From a checkpoint of a small mixture-of-experts model trained on Wikipedia.
Size: width 256, vocabulary 29640, 53.8M parameters.
Training: a variant of Muon for the experts, 5945 steps.
Below are experts of layer 3 (counted from 0) of a mixture-of-experts language model. Rows are named router (the router's row for the expert), up (a neuron's input weights, with its number) and show model dimensions 0-255. Each number is 128 + 24 x the weight over its row's rms, rounded and kept within 0 to 255. Numbers have three digits each.
After each expert's rows: a language model's description of what the expert responds to; "gets" lists some tokens that make up at least twice as much of what it gets as of all text. This comes from a sample of Wikipedia text that the model never trained on. Tokens count by the router's weight.

# expert 27
router:100127109101135112109100123110187104142135089100152109169106135103095112126116085095092157151127156140151138103105124082090143146148120103092123077145116135126121150133091106146157154115120142107082085092097119115103153108168121099111147115164143114161141157160139107125157117144136118100166135136131078145155145143129181103113149080122112164138113093158178152083179105142095188104135168138118145146158138133154104142095139134172125154107121152109157165097126096115106149144137139140106134135096096161138119114119153128147112099103131117117131081113135117089160101112096141143154118102125108142143128104105106104115113098131119131082103159099116106111102096120120148135133165124148141168158108134149096124113090128125161120098135153097157122150144119156156116132149125
up0:152128113152124210162092164112119152090092120084185134111110124150143101126131123102121121059114176089102140126122123128114119139130116164122143085164152127159164148148148107123155148093112145127112092119126158135116133140093125140125097137138111142163150142106131115162105119114130101112136136130138093128096156127138160108099106114152099128138144121150129145113139147125164137105153127145147147167110137109101120166117088128115107121128095176092141127132162158134156158137107124106178105125119108134118137125122109127158105104172159136115132187097182108106133206126155142104130139082118138104114102143094117144125145144110137148161095134123118087177137139124131124117165146099156126138139168151165100175106132165131138140140134097129126179114158098082136142135129102
up1:166120145177151136141138161113163141133115115127135178086129157124123096105077080124115128148112149123118152112140123121157140134131113144101151076121130116114116148148125128099152129187132129133077153119148132136117148151121109133135133146172124138133109175138118119143127089113120101131140159131104133111093165081166134149154170097178137156142133111121135162102163143122130136122151124117146131128141130160137126189135113117151134155134118190086146123125141133093146128133192134095110124101118109154122130119117131138166159126108139090126191138163137156102117110165148128069157102184105139145123085116142136127125132102148148193133112162130161137133124133125078113106129055157129106175177128163110120111100154140156151140136121130161141125144156121170131122133124117
up2:109118109123090095141112141133112131099147189111106084159141173130081132132115121156128134132141093136133139117143133123108128124147084090141185137142112142084100129095147099124143108155126105131135106150113119092180157113103130119149149119140106112133184123160112153123175149142138125183110097175097120105158115144159177138104088166134166101114133111129140098135110121110118137160155118083114136114126114113102135165126177115167126094113172122135203130145126126143106154121142146139171120112141171125133129139170117179126091122106163132105152143119091158161118095132108124138132100156102117143105094140157123165091120118122165136134106121117164138142139162146133154124108148169143162143115157134169099156139139162085135143118161134116161143110134166143128099112135107
up3:113087123128136180154161126096153122090094155072116076120151129114159165116085130148139135133156103059096131164136072113141163126144081115134134121101144155119168102113099090125163117105126142143099117124142166154130117142151155099106107168124117163135089071136153150117103133095101140131158092068132077146110127102146176057140099142118104142140101100140127147128104104134151153106168140127139154106128157121099139128107173134144118146117123135121131159113131109117093132130104102110140195133128128111133125158083138150145133119101154131147137113105119152104113130149104125116127099156099123113145129139089114116127086153128126109154113102120147127106159144126102128154099137139112167137111126121098106159122131159129148095162098084137135095104100133163136128106117108
up4:137146119152163163101140099143103092155127138168150127158139098122127155170119130173137119162129104104091166155134144149145166146114100171117156077104132141163126116115097140165145091171181132105137111172125113097165116147095097126140126075135133116136143139139143107130168097141144146115110154064120132101130092132114133140167121164171143106115139097091137121108140117207152157128117117170140124129121115142151152110133168113154106157120120079155139177134124136139128135129154132108137168088137136135113132119119115135103189111163129140055142103085155123084104107174107110118111119135117148142114150147149125096149084119116144112147187131128141132131133151146133111101114108147149086127157141122154121141135133110121136120122148117097146138112143153146122076134110125
up5:105166109081139167121108125111148122113150111133109108130170135162148135137132128081141142133138121127142085196108114109116155069096112176104131101145159156156106162130140122087103098177152148119135118099129115162156153168143144099128122101125148125164145124149124131100129156136111179139126113109129144105127103125115189127160099089179156134136158135191112115112141129136123107144118103122147100150151112154122099130120142152151139133133136158133126089148077142098092134101142135107092111123051137116137147173102092172161114098119116090100129149147119140099149117150105136151093100135128141120132096127110113148111092104147125150136103132127115149092095077160132130153147115139102150165127101161119131123134149112144102094116143158118157095091108124117120141137111177
up6:137149106102104120136143136145109121117125129124095140113115140150162136171103128142119129096099176145113084161112143130123150119110110096097109135089143126123153158104145120099125143091131127168113153091117129145149135120148096112118101089183084153127160142100122143189110109117173129099139097111064138109117132134122138096102164111126127101092119156131146129094101139170162142112082091094159134135153108119125169124125135092140109116123167170140145137087149134125070128093129127071145148158144168105154089168114151134112135130090103113119117129140153104112150164132125077165139097149071145122124137132142126114106131125141059126148146155114103160116100112159132078110126132162121121114111107128156124116181133169122171142137144169149131147127139097121155130116116125
up7:143123087152125133136156148115170123115145144090141121148139124143113128134073111155122145135113181105138136080118126110128173116142164129099095108108127118093087142105116089131150153118099125134138106118123117134122138123119145160132082114126113144154155143107072142116160145125131118112186075092121142113143144110114113117128148144128111120099104130107173109144121121133094126117150112075165097140123130179118152125142083162164116094064134106091153139146113129123134140114146132141141102132139149122153102119104125133168153142129124126086135135111146138111106110167084126130099111094148144075139114134144094118127163134114115138107141166119131153113139160082139102152097112103116136111099121146114115118150171117142090113175133128175096094135144124170144041148198166
Single digits and small numbers in tables, track lists, footnote markers and scores, such as 4 in 3 (4) or list number 8.
gets: "1", "0", "2", "3", "4", "5"

# expert 31
router:133118140105135122152107142109102107100121164141100101112108151137096128139147143124120165133122158116121176118119102154137125145125109117096131116142163134134084113162125118138161170125138166118112068145154123122106147119107124074083133167156107099125136133142131137105121093148084174087102110159123131159072114077096133098188139159110118099122147116161139164163125097101143120127104108150125076109139142137148124137067096150113139113148161118126176146147105129113134097152134133167135160151103107147114123102145146098116143116111110117140120110117141128147139148127111112134110163129147119112116152103112107110113120122123157129115114104105084137115142133160130135116146169089123132114157077151193067061120128111149143102115141148155163121190094112159099160128149145
up8:122138129161135068156126117137134121098142086118143097120115142127127138163120113146135134125120088137140112144148111131137133083145158172154154114114078153104160137138162135116115109136098137088149148162140180150143134119118142152121113109167124167077095169096093097132084157127156177157120126120101124118133158144148144133135099149098111148155124141127119178166132108152146127085104136093118146098154123130140120157131147162150123087075118123149064076090170128106159100094139127134088133097130110132142121125136111151111154122070103127131167124154124132124133119116155125114125120136128173127079135152145114165166184142131089100128166102130131136131114184101105124162119146127094132132152135107091128099116123116115159140152159117133115186116099119109106114123100092
up9:131162146100121114142105130114095136125140114078103142140123094155152121117113137173104111136105077172095171061098164147121102113108165106164123136093083153125118109143139130119106133167132115133110139123113136154134110123108159121137112124088167151121145151101096105139104147112133131151108083106121134076099163138111113132123162099125131152182136132070110129132143161128112141150108129138138097145144132124122103148121142126140094172116157144132103111179160140159159118087151146142164133123154160119060155107173090128141114105130092115098117100127145137086090119099140147146114138087122127128116127115182134137135148110115128095134094147121141107134104127157118125150164132106149136144134195122119129157130101146145120139124102118159149172116183146144071107161163119
up10:127135110165132118154120134152107154088153112108098173117122138143133125125145106131149087150137125140159083104141124109125130103091131153147133124105085178133123085100130107077155103145121122132102137100144151126147131121095138123138122142086101149142130145096102087150192122104082141125135139111136155102145167122110158172146103117139126145114115135141091127117108118189136125143138148095141135105142108134128160117165098118106143148100136117142147136138046135104153138116102104099102163100148150114120160148102105160115096149153103170139126136149151148099142108126144104108147159096118123125129143144112120131128183089148145114121098114131125110137078138085105090127144133095106109121100126181120192158151123159076168122123114148107153163106173093099112103092110102
up11:114152113117117181116145131135119182094190135117132134129166128138142206116130142150159134113114141139110152149116126090115103082151139124144136099102107147094177120101124144124165141141089135110165143138125146161146137132154102136118140132109116179097167119117128129095156128146110133110138074117117122129081144126126126165133156179150171122153154122120132124096130166177110129141115102131169108123124126077134198092134114092147154139137141106115137122128136135113152115090124103191162108175127153134134120137169099133166132121131126156155125138127123138069137121099124149131103105144067128125129107186153132138153175081113137144131105125124150122111156117142178124137110113148147131152141106173127120157155101158114155140129093136121102116124113138111115134131159082
up12:130150107115130133101105126136144108181120112131101159147159115133121147121087130153170092117113145129129107159107111115131088135111166123169136093166145164134132127087141099063126094140104132151152125145161163138134151163124110102134115100150127164090071155137141135131118134143134143135106102128185124083117161127069111148130141152133181183122147148099134127138139175147147141159133169105155132134145120093083083153140142114174153113117147151138168150143131145164123123108088128134136101108127137116120155144101117135191133127098123124127135091152136152048124167139141103166111145113132150157092118167177097165145103134122116132114108131151128153125124137111138123144106111145127162127111141162068130104155124126154097147126146135167147140137109118110167133118145111
up13:109167178156118137131112108085151136143077103101129156135166149132154131137125132127142132067135126140109128142127128097116124148111136152170171082166094121081112161128124138106130099116134142127128137128128158148136144106119168148111135104156135175147143125122130123166114110138090147141069153089091094118146127111129148133116107145147162102096154149139077116093154142149123141154128137120147108126128152132129134142150136088172111152140153156117116112109127128147088131149099133130134103132127163170151113135110194156150136114132140132115127120153130177115145105141131076144105109143132127138082130119136110169148102104121131101095145154074117113160122138150137141174126105156185157110124167142143180086138154105131085177166120099147116164066171134119111130119157136
up14:113138145140107154117126107136158144121120096130086113144170113111118133097115161156117077141089121108158128139122121131125132134113147132172137129125143131110124173148105135136040107160086130168118158106134148064182130098124146091113117073105141142136105161121071121128178132139123112161138119136178139094132129165111119171111119132086155145150092169125132133145108103114120134138154102068120118152147148126135144127139138125139163160067094129125138105140126140109127107151084079145105120114158148131132173108134127176133109158120103198134143156151124139096126118132112144155105121126169128127120096130147110122147129113120144089115111124120117112131131112159135081125132131168116147129127120147110082139107135114069085142115159096133140105115107099141133084159151132
up15:118104156149144118158123137149138114098117131122161191176137100144149148154101092142122100102149135144100088142109131120102138125156173141121138116130109173099098111108136095091153100126176147134113133160128138102177129138102151113136140128155127142164127137113137132109160134163131110153152108123169125164147143095125131086133064107136130149075160132099101160131081125153128127144145171121147154062143108115135152157154164077147137144108154147126175132170132116138100111099093150101098092115117111127162147156113123177174168082094093110106152140129112141097116155128143092126116153119150155156111138135116115113104120098099094085125104130124110155108112110166159099117165116108165119128125145155095104122131127123122126136122106136129084125137152162101107141108115106
Second halves of years after 19 or 20, such as 18 in 2018 or 08, plus zeros and figures in stats and certification tables.
gets: "0", "10", "00", "24", "18", "13"

# expert 22
router:120115168103152135103119171154128180145153156150153116104164146105133155083135091109144157143138131095172161128103139158157115080183113138124114155126135122140147132071140102119127130133110159116138150159127128143111126164114136053154137137140162118112116158145074157118084161103139101141144111148160140149114116129148115090159124102095119113130117096084155121112133147115129101150117159116106124138183156138101106137171125139093104155129150095172117135110122089151135129110143114097168141123085072162155103091092161110131165134141144117141099090105138088139113099097120114137112090123146146156152089132119086136144134148138133145130131097161135143086076131098140143132111098127117163155161125153116112177141137110166108135118119154148129119156124096128142129134141125
up0:119161168096120100129120150137113134106160115128136143103151149101161133115109161105121131118106095154142121113108145114179129123151127129123095123107132129111101127097132183138120119079164148107092168122157133137137145125106150120142130086165142157103059132145113116085092129131153124162091134171132112099105124093071172149104128138160156175117120152144121130141140168137175134137140154115106149150154076129137135132114112103145092128143130133134117171121169144075104140116122119140120091135096136163138137113137153083121126130087109171153097153127159117140135084144094151146123111141116132169076103160090143148148099076117090133124135140127135140155108155175076107121122108107130154120124158130110142121151099136093142090150155126121149101101143119146119125179111086
up1:111130164158105156173144172098149104099109152135155158134129082123097134091150121143168117126140124161139122123100109102141113125164097156108167123105119165136136127151138156189139182131131099111129155125120131153122088116154164163134117136152158175137134140138104166131102064111130120123107113152157121178138110116164131121153088149108134148106125102183124128128119122110140169098136132117140150153142111127110083134130166121124126099146104110113129115148152123163075142167123121130138095120153111103072145164127133099118128161071111152093149105149125108086120129092115123123151156126129149116129132086126143147154131134122153110134138123069119164138159113120111130145130143102146122204136165114136129126070126124151102151123103128101124194127155103135153119122091105
up2:081089126126143171137156124113174127143145115144127152163116118156065114130128126138149090118167132091124144141107172103114162098140131119117130115154164078097158151173143118124163114108145173162076105115080131112164115128096102145104141155150100107122088122169114161125134109113137117129118121150142107142133127160158132107138149113152100158133173117146101106137089100106086137126165107072131121100143084146125145121137142109126132153095109084144115108121129147159138156127132124128138128130111062143170143118137181143121115173153116126076129114172136128122141114122119115099121158126107172174112119163142104130147111115170123115079155155151109176138112116124119134135104093135120119167146137127090151159145155124121093139147101124140121159125150120154180084128129144
up3:122144117099103133116099090097158144159165095117154136125138134136169192104139123146139113091102110128134142118140133157162149116151097201127151149142149159142112071122101116147147134116152119137182100156175143117142116101079144094122152091120134114132117139137146138116103139085093139152139137150179130146140154117115126153141127119131084154139123131091120140097095143165138111144147101140143122161128147143103164129116114125126156143104139099146129123103108171160140112105106109151141124104136114111114143129136094142129122099140147124146099096157104139112132129100156107117156144092052164155132167111135104163131117069141148134102117193112146049138127131057131147142107117146146126142117104130127133133102115149140122141130110123125164121105134213131112137131138122
up4:119132111109110133099146167096097107120112092114139132080119154145161161121135166124163124153136110157172101156163102168114105131109137122123115146117155136090130141113134117182131096128153138149129174134144182130090121106070155124106125108157119142116095118136091139117155097122136093122120142101151164158150133109161101153127106144141153129139096186146093114136167160097117121111129106100121136141150142125154162101127071114171135143105141109152129165100159095122112112151111139119094086145117150147111124104112148145112112106103114132100095159087145126118177105180104133141097076155114170132133111140122075100106114127113119120123161111103104119170072166159105128101113130157125171110136130133158120104145167113140087129116114148133102154138154145148130103123168117
up5:125111132139103111140138110142170152123165089098073154102142113134086125189128125147146133105087109154104110147145125108134164135141127178135106089139120127146144128134110091106096114119124126128143160126107131139140123124126100154156126103073157096126102130091084130130099184148155090116149077110159161138105122125094109110138128125120117152152094114125142134099123152138135141105132103087116133146148130150121144085162111154100138089133089123141128100152176126126078112089096138093116092116124139130109107170150120092118139131125109194132125137137126099162134131167121119114124135104127181159143122201105108109110156141160146166138140150163131116129115127093169130093110108145101179115112128125157136146140118111079150113116115151141137141141174070144126118177140123
up6:090114183114165203103134141116176113134148114157135138125115151149128136120163122141152085110130095066125093180090129146097146149118153139186141148098107100075113109102110130090075124128107124127100136141103168108144101105090121106148109115112113129119143131123137132139105148109096134114131126149119132132130153154103150102166123097160097162082130098152096126105150109103130116128135145113061112065135144134143128112139201084127122114136126157111151149114112126136123138166117089070106101130135114129102135098122159115145157148166104098130124133170081110175088143118130150145096096124116161142099115129097135144165097113172175101145139131097135126138139135125151137105104131135124124133101106157134144107134150148147139098136145128150113140133144136115134138122110141
up7:139147111115098165123173113116099146126119139095145119122088177096137104098111123133136112102080132143164114102158123139120137088112117164162132136139146141120136113136149162116087096115139136157129154188109151139134142186116125137149165172108092115100148108145126111140132125133148132120129158104133115114116155141138150145103199167106150130103118183117101176117133070107145090153097152070093139156120131138104122098118083137146127140116125103122143135108131133139139139141100114104137118122096088127120167116139129165178131110150100158154101147138102113154163143149133097125148104070085133164118106118120103136125150132156129153097107089132139116144123147090137150193125116084140138100160099147146154141095109170115152130156118140176134156137134138139129176135154124
Commas separating names and list items or ending clauses, as in "Danielle, Alana", "1998, 1999", plus and, but, although.
gets: ",", "),", " and", " (", ";", "\","

# expert 6
router:121131119104156147099104171143104164111151159147146104095154158106152162074160110108142126139130134092164174153115110168154104061177109118162119149116147131135151126112122105112111148129111181094139161171142145129106126146133130057143127153140160107116105162136109147124081138106137103135161122142165148155106140138158134093139116113107151130147096122117132109112130143112119105148136139127097124137187129126109095127173128145093115147133151101165136161106123108153128117146130120107153163140105075193122112105125148100113150131159142117153100096107109099150083085128117131144149111115123133164133086135128083170138131150145144160114121105157142152099063157095150147133114130148117146160165109166138088161131130127157130108127140139145135131139120093152110110097132141
up0:150109175143158121145132117104117143152118178092130146130106113145106148121114078141128104123085140108142148125106153134108108142148105117073115165104072123142125130142101086122115092145132120125094111127160143106161127113120151109105119124142144141114093116118128150140101131191115170123141143158106116101171084096138127107169125113129157110108085101122152133136130122131140157109142139160108126114116140116127162171129156117143067146118120145143096157121151114161122087134127144143136137088108158143149128136107101138114156122103120111101149125106179127111131130110162130140123100090138170086116184130145130076124124116126138133152115154116065148116130094092088153169111114126120138116134168153098120079160108101139107114152068163076130175133119139082176159132124131
up1:116109137153109131159109121102104148098148113142104085094177103159147102120121132135131090123089104127142158116187138139139076128132146160102115143094148165142116138103166164146116098207079188141119147117178108165167149130131157112164105095123143153126116124140125121137120098137116160190098126139132098118114123109142198142109147124158174113137119125119088129117171131152149122097161109142099149159133131126081138146144126171104151140104154096170116163124123082132136113131086145113098172127102116159149106130097112112134116104147103134111081118154118166115104104132132128110134132107117142162143086175126121103129156117123125090114138160113128130157118108156122134137102100146143127118132112116129147141161132114131098161096165125150142115106159138125141114096095115
up2:112123200128085130135109142137116128147133135149107143089170159139122152115166161128122090112133113091084116100085109164152074140118127129157131103097129149128126111137151105111090105134089103153111096156167136106154164152171127105145134115068124139126119108164113114108162133092141154146122157093097109111118139136136110102130100103169119152087111097125129140124127118095112132149139176132079154156108160124130120183134160138112092104104104130174145140118109104141135150143162122141123132115093144120122149110116128164138128098125145123089114119168077094113127119127191125132093162084101097114146097136116118144152119124151140106129073118089110129166137126111131143126138128171091086166139144136119174146102157147144163157138121117164116136090144102101125133146138136
up3:104159103090176126151114113125117131146138118157148114096198139114131140168099110130142147129126098123156124106124142131121146117116145124130105129154120150139152140131097103110124095145158189128125119075129099130081150100107142084088088131159151149142147147065104109130117158107122092138144092140149130148126127147136140145125104131135141148127124141135121158106206115124150121125130106121140120195141160166126123159133131151131146145118129143132097080124119175138096141152146150136158125125116156109118124162129139195169134071162121184139099156150134138115144100118152163124155119102164175145146143135149126136158120154135125163119135145146173125145102165128106110143113147129190102151140157107092118103127152098151083118161111126159177120106132132125164117105140106
up4:104163129115134140121112192125124152067093151083162150060158102127141159136144114139131099162098115207128115150100160088120132097123117104081088124120109131114124144147156145107129178126135102142093137142106153124130141139154132105161134136109099168169149128128127135125141164124143165157126144158193123142135163106152149120112141143117118113148167112111118108085146149136084118132121136080101115108144154125100128136136139125122154105154157139130115145168128144147151104141109113112143112148106096141137185114112124147088155064122150084107148133134136137104137125172136120115115159157127122089108140162136137143140152120140133178114113127140099102112116088133126128157153131131121144134141114094078131103150137152155122116135069082159130150125128091130098093136107103
up5:130098121136107142142135121117092153151132130133117149096115113128135170116102143155139117104142112129118089135097130138163138108127122153132137107109120159085125150143134123169124118104125118125163116113140124125152116172131121077182144126120113130175096145166113100118081127129155086145123104125152184134159127115131178162127072142125128167092134124122088151122118123122124149082121122123112130098133151162113118076201094115117154110117133102142128121143120120155091161138151102134086091110164123121154153119107141120132160147161153120136176123137160145098152119182138138143126080160149151107109086126133106097122139133117153114114194117162189121111145079090124092113169124126130136149113122189100117134106169154158112145123122125107123189106109143142130131124126096
up6:082107116147124112103141134141131143099144119124168135187152143130137163081167107102126124150095114131173130148165116115075158134118157142141159141119183167129157152114131133087120110127133120138108164115155126125118126102087109109159109114148104137124097117127127135114133154124144115107074105133132130088084092136145138132140130098094145126070090114097097130162103137157138110157141114101165156147111104108066133184085129110122113145091155102121113161137127095130120107108113131087168111116129130153109152119140127175151110123118123126128133115143124184105082118122126132102094097163081175106102089155169116146154121112166148101136137187131104102134140132117094129116091144158129127118145121115121093139136086153114127107136097167116108102121149111108121105110150166
up7:131089120178120179140148150089158104114123118070111158124105177114120126138170146141155102125127157131089145097110163118129180121160148108163104125090159151096138154123143107140175161130116134117120132154118131104111099124082151130142137094136136188115141137146101122133132128116142097145117150106146103144110126153130121127104119150168142202132143133085110111133131165144112169146180158162097145156106118148113116160149123129123110104146142109155126157132111127147112097071129151145112155141170093160131120184088144157117132108123142124103130119138105134126097079141099120139107060170153125146135116131097138150115095129117116166129128116134122147118167087124104143126064158122129081132133123107118108144105091123159156150181133127136134127131106133096120106134110145
Commas in running prose, especially after dates and years ("On March 6, 1984,"), also in place names and thousands.
gets: ",", "),", " (", "\",", ".,", " he"

# expert 3
router:154130112133072111135161172082135147092112152132099153151094153146140112108124135091143138131151163102072106101131124143148092109161115107147113135129147123138100094143109109144128145159107160120141136140163166122139150068135157179073134132095097111129127152105141137130081174147164144081110136155142161126165128129102132134118102159130117109151146176131134144167154131122105159137100162121153110114098163127148099140099105111149137089136129089094139141138116164110125102151135157154119138125098085142112145106116168115102132137092143113099142130127139115148097125106135118107071155138139103168118124112121127124150092107141156100133090121149126161191100094111125130120115123102086101137150116118133122098130084107085162146138138147143168091145099117127183132126153109
up1:130103101132087142150126104181144115145128104135159120145136124162118127099113119116121142141154115126143140131164118107129137093153127120169116087124103095113119131118094156129135138110131117127147109115111155174129090133095142121164144101090094145116170151061127132131127158125142150116125108137101170127122105130166110105170130132127126157148103150096121153147105087112132153164161125084168091103135143122142088161120102097113125151037121127144105154143108139139115142148122138139135137117095162100114117160146107149115094136098133174099128147137101113112109165127147170120131107179114133107100080132161142131110102081143124154137172140128114079147067155113157156152152132162093144122129149136124174122154122157101131155089136121132091128148132136101133123067154085
up2:112136136166127134118182132127124101125138109122149120179152136133149138097126139117126143120154105093155074109170166146107154139111096122123106128116111161108116128138114100129112139173107149105144129108164141133132106090089133156145092118132096147174120115118134120140096139127121123174123080087118118166158116098123123147163121130142119146141130153136135128141146180126143171172113133150177132099143117132134170114164107111172127108128119125170097095126145136160146104079142175136123104124126084122129195191191115113146154147109124099108110089112161110151108118120161113140105132145094122164062135167130148122098131151148173134161135153134177155171147109103142106138115131113136129094115107117116151133099113146135129151115105118135112107113110161115160092170153120
up3:133144199151119118160173111119167129169119105144177154146180131141131168161119158122150126091130119140142132119161120139136149124139133125149146119092161177153139135123122153120099136161127118124142162138116091136164092123132132173128121093100181152063080146118111117113137109136096101137104144135161131144155145145124106151165111121113135176139102126105092123138132137172147157131093105071156114113104107148122084103146178132166141171087130143105098176139172101140101081122121132142136160125102126133102077136135120122125113142103109157100144116143118129139102124070096108142110143095120097088069136132113156134135100149116103099110138135134133112133134129148116104116143125121129129163115089153133114118155121135077140160115097119136104183119137128103132119127140100
up4:133151107128117140103126117128136123120128125105160146136121115111193170111155060138134109105132122153099132167140143106161156066152162151119136124128085147104135132134131115087112114167140152147149128173098167109145079083144160111103127129128176133128140154108124126099121158145106080132125130115083127168101122125112132106157158131163107139125123152109118124076127154121132122153121091180140164174086104124084138130114129147095130105123148105137196144102119138134133135098133172107134104144090084118174186132102116126135103132118111138144125113125149113139151117155140105135133163114125135092159166137112181141130147118153149137101146130108119188159115129135074086168121085147105115129115134099099102131127113120095145119141131085134146098136143151103096107127135134
up5:092102126162149149138139098187139154143153148125160170167117149127090087142141149110143130133131127113149127113140147102154165120139090130135134070123088120131159113136123102084130104129131081107139104107094132129125125102134116127146122099157092147168138126076164142134117158111093163106119128123105155110149150152148131158156110141147129161124134135080124129136105116139189141121107091112146097151179136145159154156136144150139111133113095101141073151134115087116124153109151179144085163124111156094129139121100150090158099110135109146120158155132162136148137095153141171098142115111110144182101144124173128154167145121118152127128124131159108176122132088138129119161107098138133095118136124148083139152201155135105123151120133118149105109117160116100133122094158140
up6:114110099124129114147124173159151164134103140076157133120159134107122161159115118118134095132126164197146098108188138122170133152126128111181168147130174157160109119139120151142136119142103158125101111118137137147157093122090102093116127139128156116134128117106121107133110102127087123145147129159131101113128121159170114126136124137082112086184150191083130149108123115132151125156137163113134118123174134157131087126103166156131169123117126133102157108138130096172105141085130138150158108110124138173141159161125135122124143123121146202144131099140131139127136158153144120101093143200146128136105144148169162099128098119132141105132119129141173167143093149132101131123132128105131127107120135140144191115160125135129144147120098150118141174111130124094115117155168155
up7:106154130115097131094143091109165152152136128081183123127076102148117132125165095155145135096177166124111118121133123137094161107111166148132171137091185117128121138134127093157118100124125102150131102145133133128146127115127095131146113112108107128103127105107092142145136149124143099160148141101090083110096124133129109105089134177109097137140134121126114138157127092160150145140168146129169168126147149109132131134143151126180138115135095099115127119125152103133131155171084193183132122124102114142091140125124137114122102130109107155151130132125142109083165126124076112121145161080124106148144106124163085131135089096119122139139090114153100110092107093099154092136095140131173124185089149098135157152106120174140127143131124137128088146130156108131099125124161147
up8:150149143124123115105148118140114131134107126110115168127139110158136130107133115128142121090113121116098142112167099151131100106113131102179102103081164148093111097108157118147142137128115178160093133117157105130173126105113133123096099089128109137119150155124111072153121185119149125177159083135097089122113107138150142121149115127123078151139132136137169168129137080119170162112141135102097105136130143090155102096105117087158157120102179127135136158142166099130156109129133168127129097135153143108136130141102143116137098145141085194164106131120127147130102097104103131117138135130117092174089104106153109119146161153111136103122136131101139140165105189113116107180134117157116136194084091151149148103153157134110110152132131119122157159101138133130143124122155116
Opening quotes, brackets, dashes, dollar signs and word-initial pieces like un, anti, dis; also :// and www in web addresses.
gets: " \"", " (", " -", "/", " $", " '"

# expert 10
router:141146112113080127132115163131148108100116100146109116152129110114102130132135179141147130147103116121102155114120128156156106168139125141122129143148161130152106155152167098130110127127114124135155157165102113142124146140056122113141119164120132105130145124139173111103129147164133106128155060155119102156132124166146157117128144102157148109084160125144139132132110143135135137121123125110099094079149100153139121166109101135123100165144142140086108173099114124103099088162131136110091116161104160173089142081131137109111150109135071127158078121112115138124169138176105152060138136161142115135111153108086076116122100155151111150152145087130154079096112120140133129092139170150118127153126136151160095096136135140124086137150147155112171128138108104130095155132113136
up2:129157092173179135142110141101134144139135134093122140152130127098132164143088117131113095145151155109096145125170093109153122111136131114124131099140116131092185124112086117108175149129103129116123120179128145144159155111118111150131109132088096169144142128118139125143105118124117170165173132147114110140100143111193126119151115085120149176124130138093140095098095098163183107128141128120107129156159108093098130120091128165126114114106109169106114131114168123096133154090133132134151149091143143110107110142084091105131100090110113129112132118145150137179152103098115154111153131159096129167132148143129150161149156148106152164122132143158177142153111148121130099121153187167117148153108204113122151149136151108117133157118145111107114152133092104141157117140113125
up3:131151149125135149164118119160107145154157149105122185142108106155116110120122104131120097076107156137077158140189089122118079129132165168166154133113140138169134132164126142118118148132135126174111144137126112124120147171126086125111149152129155135131159116136098135186116077121105114140118096141124127139133128133136128193125142136169133118098131124169175187110120123130116120107148161134109121109157162133135123147108125134109088109138079148154146131124132147121138133097137167129125125158142104127114146137154128157188140140160028128129114103147127128110136112158140128100132118136089176124109139165162114099129149105122098155162140102088157135149129149121123107171136143119129113097147162132145169080151115120113132132111066152161113145099156122139155133127129144
up4:106112141117119111150079116137181129159165120137125142149123139101140129147138129141142099102137125126062139136141145084125126121117139139144132103113122132153124147098126118135098128162147147173095108106123143130109046108115162177142124092107147124175119102076142118154166107155110158098124073149137107146173155176170145134123100106130110087118193138122125126102110109129149116153134141115084137160115112103126164163157130174082109097098132118115164130077139124093090155147138126126082123138128135134131128179114141177107114160136118146122125121134129097105130140090126117114097108161111122117090080146113102093165095132121115096098116145147130151149150130101141145168139105158146123135114144151135146115082153175118117095131156143132160133120125111104123132128141085
up5:091134113142112133145175112145128122139086125126112112121187123150149149131144111103135144109153112093111147091120142157181162123173148185096124103112111145130113130109074131140127103117160156117136159113129164151110172144116136157179158096113131132124109090128113132104102106120097162122098132082116114173124131130141189132091091115131145075168140148083120112155169139118115169139145125149124112128138151137138150136150115130130117109149162137103148143131151101157124138141145122105140082114100122102126121133159128164139132124154093166126148124135139099106151157117111149124161148085110108141137120149127118135133125151130141081154102132133138158131130121135197119146116148164120171160099141079144126147116109139082132152157102160129094203117166103106091112125141075
up6:077153121140083163159131095090154157130116115094144114102125105142138111111104123205138106073146132118136110128105122099140090097111124077160117123122173124120141187136168137104125085127123163127132126133147129165133125129163161094160125067123139124118089098109113118119143153131110161127132107133189116139117148148148099118136145137130133128133146135164134103162130155163114153120165120166115076165155088154106133126148138161151133112160134131072180144124127137147127149128176102132122105122117102115168143127118117135142167138109122167124132135123149143120118110154102094131129143142148155146127133126083154146129141145157131075107154153163133116123148144108086123152131142139138115163075142131121121116160158141147069117158147139139089115094077097127152127101092139
up7:119108137116142122062106128118104156147131139119121173165138131101147143137108151168140122100099127100132128197128121135157098122108155075088114135112133151129097102110116153112163102124138130103154147103122127115128146116133145098175093140066128128115115117149143139092157098116128186133116155115142168104080121132159156144131159136151131120116131096124166105160110120126114108158124114142137080119152154140102155084113140111134085125141128139112108163107165124121161123122167109142133113131129136125133119112113094149138149157129107181141100122169132160090132132106086148129075104105086151116103163145122136087137051122117117097144153107104163130151098140192139097153143148117132112126123111142171167142166131186122166123138156106108118109152122097118115140148140142
up8:122122154154119141111131119106096135097120160113132107140138138146164101083110144133104134136123124086131124139124126171142116076147133123134136106092092105120074150133117115094117138096131116118115124098086093133134148114093154123136070127094151123179129108120141130100169086119140120157142113133116125120136098114140118145053123086125100146120104119163151115118119106156164131167116165124152091147139116124151179138162101165122130122103137124117162155101132118121034139139126156090114161118122126127107130136128130163141128140076154120104172102144139132093139127104135105121124103179109140097112121170154137150120153137148157105125132062114148142105106156170155074093109152166142112111141126137110125152160169160115135123126119057144112104107121119103103126123119112
up9:113097152163156136122151129069112160119109185114120167137158072148124160122087141134170075134127075108099139107093094143101146158102175111129134109134132167127118129136142148120111097110142129139135124134126120127122121144118151118119137142126133156151118174157118099133097103140094157099095113165146151143127128088189129146110103129121133139168126144149114115136133116100118168142159122105154110129127152158124148153113166163114150138155118161112127138084171144154148100128093160120117165127110144145127122157149134090118125110136123157114116114139118176089128108143124161098140133167106129156095132145136129131116127098141154148111100121095167154117088101171065145104115128138139145153169111134126113118158133160141122151201114116149109117062139116121145080135167096
Closing parentheses and quotes after numbers, as in "(age 21)" or "(41)", plus two-digit number pieces in dates and coordinates.
gets: ")", "\"", "00", "),", "%", "21"